Below are experts of layer 4 (counted from 0) of a mixture-of-experts language model. Rows are named router (the router's row for the expert), up (a neuron's input weights, with its number), down (a neuron's output weights, with its number) and show model dimensions 256-319. Each number is 128 + 24 x the weight over its row's rms, rounded and kept within 0 to 255.
Before each expert's rows: a language model's description of what the expert responds to. This comes from a sample of Wikipedia text that the model never trained on.

# expert 59
It responds to: First token of a line, caption or quoted phrase, such as table pipes, list dashes, and short-description words like American, The.
router [150 126 118 105  99 133 111 110 142 100 140 126 161 112 109 122 116 117 120 112 119 153 163 114 142 127  75 130 155 174 106 109 145 138 133 119 111 135 136 128  85 123 126 103  92 110 120 128 142 107 130 110 166 140 143 120 114  99 142 157 149 106 107 123]
up0 [129 118 118 131  78 128  77 133 117  71 122 127 127 109 127 119 126 124 116 106 127 148 130 127 159 134 130 128 148 134  66 110 130 105 183 130 127 141 185 154 129 123 109 123 126 108 143 124 127 126 114 123 169 166 129 147 127  65 184 153 137  98 103 131]
down0 [154 156  88 170 135 114  43 193 123 134 131 122 147 129 123 113 123 144 129 137 139 128 163 117 137 147 151 152 124 126 134 113 124  83 128  88 192 115 110 151 135 187 137  93 128 121 128 118 132  92 125 119 121 134 127 130 113 107 132 127 122 121 121 107]
up1 [150 107 144 144  92 120 113 136 116 117 125 118 109 108 110 117 147 103 128  88 115 118 139 128 113 124 113  68 145 113 108 106 137 150 168 121 158 149 134 175  74 148 166  85 151  90  99 134 142 128 120  90 184 115 136 138 130 133 128 137 137 141  96 141]
down1 [114  96 130 146 139 125 168 120 138  53  98 130 132 114 125 151 104 121 164 110 147  95 164 114 106 139 160 102 110 133  88 113 152 108 150 132 117  63  98  90 123 123 146 100 152 102 122 119 165 114 107 156 133 125 110 100 148 104 147 108  96 131 128 151]
up2 [148 153 128 125 143 129 112 138 147 110 116 140 129 115 108 124 125 116 127 130 128 131 121  89 130 128 130 122 129 132 127 126 143 118 126 128 145 161 127 204 116 139 129 119 171 115 131 125 132  70 126 128 133 202 147 159 137 119 193 144 136 142 128 126]
down2 [133 188 123 154 157 104 116 124 147 132 131 134 135 148 120 132 165 119 150 159 124 126 127 136 135 135 134 159 112 119 134 135 171  98 111 120 139 125 115 137 127 106 122 130 113  32 134 111 128 125 127 171 129 128 124 159 129 140  96 145 128 167 126 168]
up3 [161 101 110 199  96 109  62 160 139 109 122 132 103 133 126 120 152 155  91 134 129 113  97  92 113 113 111 120 111  77 122 134 140 139 108 124 128 144 140 117 141 127 129 142 115 123 121 111 138  85 104 119 129 110 143 144  80 112 167 189 135 145 146 158]
down3 [128 141 148 171 124 124 133 149 155 118 150 128 126 143 119 174 121 153  99 122 122 103 127 134  87 141 117 127 120 133 125 190 120 137  90 149 135 117  97 152 127 136 176 129 156 128 126 117 147 138 143 181  92  87 157 107 143 144 125 132 166 155 113 118]
up4 [154 107 154  60 137  94 150 132 157 108 128 129 137 145 132 110 132 155 116 140 109 114 165  98 154 122 128 122 139 151 121 133 108 105 158 116 103 108 151 128  99 111 102 103 156 162 170 110 134 153 116 137 135 132 144 130 156 100 144 147 173 100 124 122]
down4 [121 136 155  93 122 123 125 128  67 130 109  93 112 158 161  87 153 156 166 153 123 127 103 139 108 173  93 156  94 145 158 108 161 130 155 157 125 107 147 166 159 138 118 184 135 121 159 134 129 145 149 110 119 106 149 147 142 164 124 130 123 109 156 143]
up5 [128 113 174 104 125 129 125 112 115 113  88  88 140 137 105 144 121 101 139  79 112 116 126 101 125 116 131 119 160 125 152 137 140 108 125 110 152 128 128 125  75 130 160  77 110  95 140 181 116 112 139 114 176 155 133 102 152 121 100 126 126 126 123 140]
down5 [ 91  88 133 117 158 110 130 124 135  84 116 154 143 128  99 136 116 134 115 109 110 113  97 132 140 107 128  72 151 122 115  98 107 125 155 125 122  97 124 114 129 138 147 182 122 169 155 113 127 130 126 129  92 119 149 128 135  54 103 117  95 123  98  89]
up6 [125 120 117 117 150  73 116 107 124  97 134 126 156 115 121 141 121 154 129  87  96 114 167 104 120 106 127 121 127 188 145 133 116 109 149 118 160 118 129 146 129 111 150 128 127 107 119 134 114 153 142 106 163 173 135 153 240 138 144 111 173  76  93 168]
down6 [160  74 122 115 110 121 121 107 108 110  89 113 121 121 122 133 169 108 137 119 127 154 128 130 159 158 127 152 151 151 124 127 116 104 154  93 119  62 146 127 130 137 137 151  86  73 157 171 132 142 136 119 141 122 135  57 135 168 139 147  99 108 110 114]
up7 [111 136 124 128  96 139  87 129 157 154 113 130 160 139 117 169 147 159 120 139 139 122 108 136 128 116 114 114 116 158 130  89 115 144 136 132 133 157 129 158 113 134 139 126 151 142 167 113 160 132 152 130 128 120 119 112 124 105  98 103 130 159 139  81]
down7 [ 99 174 165 165 148 135 152 113 111 127 121 136 112 126  99 144 146 148 123 134 139  72  87 155 154 103 159 166 134 128 126 121 130 117 130 129 159 165 165 129 162 117 134 140 104 127 125 130 140 163 120 135 119 170 119 123 127 139 135 140 109 147 134 132]
up8 [160 137 157  90  99 141 101 150 131 171  70 153 101 128 150 113 109  79 131  97 128 123 196 121 120 132 115 146 162 106 116 139 128 123 113 134 126 137  94 111 160 104 136  98 117  91 183 150 110 131 110  97  58 167  81 123 208 152 135 139 158 140 116 126]
down8 [ 75 101 130 128 168 116 161 160 142 105 120 118 138 150 115 138 133 150 139 126  99  91  83 119 104 120 152 106 149 170 103  92 113 120 118 145 112 131 153 107 125 105  91 167 122 133 156  72 133 125 132 124 129 131 104  94 158  97 127 120  88 150 147  95]
up9 [140 138  88 111 128 142 138 152 145 147 131 147 163 164 134 129  85  92 154  99 134 142 113 111 117 116 126 123  88 135 124  89 118 117 141  96 139 133 130 121 157 130 133 137 109 137 111 147 130 162 146 165 137 117 152 162 174 130 129  85 125 118 167  96]
down9 [150 103 127 121 134 100 139 133 130 131 142 155  69 144 118 167 118 157 150 127 135 131 125 129 137 117  70 174 107 185 114 122 178 135 140 144 162 114 136 138 145 101 115 109 125  71  69 122 133 118  97 127 133 167 127  48 135 153 126 162  94 140 167 178]
up10 [ 91  62  83 125 145 119 127 147 130 111 114 183 124 120 111 117 114 109 164  84 110 110 151 118 157 131 110 155 138 117 107 133 124 136 164 111 115 131 148 187 136 140 118 127 129 114  94 114 111 103  69 147 144 143 211 135  97 107 144 114 101 146 124 120]
down10 [147 130 127 138 103 149 112 132 114 127 165 131 142 160 118 134 110 101 137 132 141 135 140 129 138 154 117 131 134 104 112 137 158 128 123  88  94  92 154 155 147 127  97 135 109 144 130 124 155 146 105  91 137 156 135 162 130 160 166 137 107 140 131 140]
up11 [103 119 121 156 183 112 134  92 132 145 137 151 130 100 127 146 116  66 144 115 106 100 121  79 101 110 108 136 139  99 112 128 124 181 143  94 159 130 133 140 169  91 145 109 109 119 104 125 108 160 128 118 123 117 142 143 135 154 173 121 138 167 139 139]
down11 [156 103  86 128 103 106 131 131 122 115 143 174 152 145 129 144 100 119 128 115  92 144  88 150  97 149 129 129 104 157 111 149 136 121 109 128 157 104 142 120 160 110 168 121 103 124 129  88 136 115 119 136 165 116 125 132 110 154 118 106 133 104  94 170]
up12 [130 129 109 130 167 112 143 106 142 133 160 123 116 110 124  96 143  57 158  89 131  79 113 103 124 100 110 115 132 150  97 143 135 119 152 138 137 121 118 183 121 123 120  98  93  76 112 136 143 160 140 122 183 158 138 165 136 114 165 102 122 116  90 163]
down12 [169 111  87 150 130 130 126 121 119  87 121 163 117  96 139 154 116 122 138 155 113 133 113 143 110 150 132 110 103 115 118 118 119  99 100 149 117  97 114  96 144 116 144 131 105  75 109 124 140 123 128 142 173 116  99 130  96 176 166 138 165 105 108 169]
up13 [116 160  92  82 159 100 133 148 138 104 136 134 116 142 163 109  92 134 152 107 107 107 110 139 134 110 138 144 160 138 143 134 156  96 165 130 148 117 146 157 130 167 136 102  60 114  45 130 160 109 120 124 116 129 144 169 112  78 144 105 139 170 109 129]
down13 [115 151 123 159  78 128 119 132 175 145 153 169  95 120 188 142 116 137 126 152 126 122 142 138 119 107 133 120 127 121 140 126 126 135 109 116  96 111 199 164 147 120 148 135 156 120 113 129 166 162 125 144 130 153 126 156 125 172 132 109 122 154 128 137]
up14 [159 162 126 105 112  98 124 131 119 122 128 124 141 111 127 122 110 121 139 111 164 140 121 111 164  91 126 137 140 126 123 121 127 126 149 118 120 133 138 205 146 139 109 117 132 100 125 130 122 122 127 135 167 159 138 137 127 137 130 110 153 132 132 121]
down14 [112 182 154 137 100 172  96 164 145 139 128  98 135 137 112 129 122 121 138 153 148 131 125 107 139  87 137  86 124 120 119 123  84 112 127 136 105 176 151 139 116 169 136 167 125 128 122 135 145 131 111 124 119  95  96 136 129 166 173 155 114 139 141 114]
up15 [130 113  73 138 172 125 126 116 149 105 145 157 139  95 137 105 110  93 147 104 112 127 141  97 136 111 105 139 124 134 120 167 121 107 177 112 138 106 125 144 131  98  94 152 112 119  96 138  71 137  83 152 156 107 126 131 132 126 136 113 125 133 137 137]
down15 [133 146 102 134 133 155 145 169 143 110 200 143 169 123  86 151 113 123  98  98 105 154 149 106 112 151 125 110 147 122 105 159 133 125  97 147 132 149 114 141 155 144 133 132 116 119 123 127  97 128 112 145 145 125 169 141  87 154 131 146 143 164 117 102]
up16 [133 152 109 133 133 114 139 123 125 136 136 134 150  84 148 143 113 136 127 134 116 155 113 126  96 131  70 147 136 189  99 126 130 146 115 116 119  98 160 165 121 129 147 113  83 118 127  90 153 151 158 125 128 121 160 143 118 115 116 147 161 142 114 136]
down16 [133 127 121 170  95 132 124 120 114 138 146 113 125  96 160 125 122 118 121 156 110 162 117 166 108 137 113 141 125 129 158 140 122 127 115 147 129 129 111 138 114 134 130 151 117 113 144 164 136 138 152 169 152 119 109 116 128 149 165 156 108 107 136 133]
up17 [128 127 125 144 133 113 127 130 130 123 104 132 131  60 117 128 129 132 143 120 126 152 128  84 127 110 125 124 167 124  68 121 117 141 126 123 120 176 127 157 138 131 126 133 124 129 126 106 174 124 125  96 174 183 132 172 135 126 179 133 133 136  72 145]
down17 [135 162 125  99 124 129 124 131 127 125 129 156 103 208 126  79 130 122 137 123 132 122  94 133 132 130 129 119 122 100 131 129  92  79  93 173 130 132 133 181 156 129 128 130 127 131 129 167 126 157 126 128  66 144 125 132 148 124 148 128 121 147 123  96]
up18 [119 139 107  92 137 144 139 105 115  49 152 136 133  80 108 123 117 114 118 131 120 118 122 120 144 129 150  97 144  99 161 116 101 178 124 102 101 125 135 140 166 159 121 119 134 131 101 135 125 144 122 162 143 160 114 141 135 163 119 163 127 129 119 162]
down18 [120 109 106 153 134 164 142 144 163 121 125 128 144 151 122 131 135 124 124 123 153 117 161 131 112 143 151 103 142  98 159 151  89 160  85 122 107 138 156 170 125 159 157  98 135 114 129 161  95 110 132 193 129  98 100 168  82 141 134 130 131 113 114 124]
up19 [123 109 119 136  75 127 126 122 128 130 137  91  70 146  96 104 130 141 144 139 116  92 182 131 150 146 150 122 154 120 116 171 135 116  91 115 167 107 115 135 113 115 141 136 125 103  82 106 132 108 100 145  95 118 122 143 109 130 146 228 102 106 132  90]
down19 [115 115  85 118 135 118 127 110  89 140 138 168 144 143 133 131 138 179 155 142 120 138 137 101 136  90 114 128  89 123  93 129 127 153 135 165 119 117 155 153 159 116 174 168 146 138 132 122 153 130 101 160 104 148 118 131 132 133 102 129 114 117 154 126]
up20 [139  97 127 160  55 129 133 124 132 131 119 117 128  99 132 149 142 119 105  97 125 114 117  98  95  83 125 115 141  94 138 125 122 133 101  87 124 146 129 120 149 129 157 147 130 137 136 141 132 117 135 132 141 103 139  98 128 132 127 109 114 109 130 176]
down20 [ 93 126 103 155 154 117 121 106 164  78 135 158 164 177 114 125 109 112  69 135 112 147 127 129 138 139 128 124  95 144 118 151 116 107 147 150 129 123 154 124 124 118 149 178 121 148 120 111 124  95 100 198 108 127 121 143 123 114 112 120 123 150 112 122]
up21 [127 106 119 132 110 121 118 127 128 120 169 143 108  81 105  94 118 114 119 144 104 145 140 101 133 119 132 103 132 153 102  78 128 101 125 140  59 120 146  97 119 132 111 138 185 135 152  95  83 144  90 145 137 150 132 136 124 138 117 135 106 109 115 110]
down21 [136 113 135 136 148 161 161 146  93 127 108  98 112 173 161 123 144 163 159 145 136 114 146 128 124 164 102 158 130 116 156 140 103 185 148 157 120 119 139 143 145 149 138 137 108  48 172 141 122 105 126 131 129 111 115 126 137 148 137 123 109 123 126 145]
up22 [199 183 129 127 128  59  84 131 201 104 129 126 132 129 127 129  97 128 126 129 135 113 156  61 164 103 128 143 128 110  75 126 116 128 126  85 117 129 155 132 126 130 128 124 126 128 130 181 144 105 101 135 140 154 135 130 152 108 174 127 159 103  90  95]
down22 [126 126 160 126 115  86 128 103 120 130  97 126 138  96 137 129 131 139 130 104 131 129 180 125  89 122 137 128 157 127 130  71  92 126 196 131 152 139 142 168 130 122 142 129 127  96 108 130 130 130 128 128 127 174 126 127 131 131 108 129 125 129 161 128]
up23 [104 150 127 113  79 117 146 129 190 136 152 119 121 170 134  95 105 143 141 121 120  92 114  92 137 126  90 147 108 119 151 133 134 108 112 136 107 144 137 144 137 140  87 108 155 120 107 142 117 111  87  89 129 160 175 135 111 162 140 129  96 100 116 149]
down23 [142 100 128 133 144 141 115 144  87 100 124  90 136 141 135 114 127 164 134 120 145  89 127 132 146 151 163 120 135 128 182 115 115 174 122 138  94 136 144 132 106 132 137 188 135 141 130 121 125 124 122 153 125  93 156 139 136 128 147  94 100 124 122 137]
up24 [141  89 160 128 130 111  92 117 115 144 132 117 132  97 112 140 150 137 112 135 132 132  96 105 154 117 159 134 169 129 141 120 164  99 116 105 123 149 126 129 113 145 144 110 121 147 144 140 127 127 147 166 154 129 174 125 119 150 150 139 116  93 128 174]
down24 [124 127 100 127 152  99 147 109 156  93 119 169 145 145 114 118 119 123  81 106 103 102  98 130 130 138 131 151 118 154 128 116 100 118 134 122 133 156 118  87 154  86  98 162 123 159 136 119  87 110 118 121 109 141 124 135 142 122 109 130 154 124  81 112]
up25 [150 172  87 155  84 125 135 188 136 111 127 136 149 120 129 111 122 114  92 115 118 131 105 120 139 107 123 107 164 102 126 141 161 114 102 107 109 176 127 123 147 160 130 109 113 142  91 154 111 129 119 150 144 112 120 132 147 128 140 147 172 113 172 149]
down25 [109 155 113 124 116 128 138 168 128  47 126 102  99 168 131 133 182 122 105 100 142 126 114  95 118 150  98 119 128 141 159 138 121 148 103 152 113 121 126 140 133 143 147  94 107  84 146 129 104 108  98 151 139 125 110 121 135 112 172 119 121 124 143 133]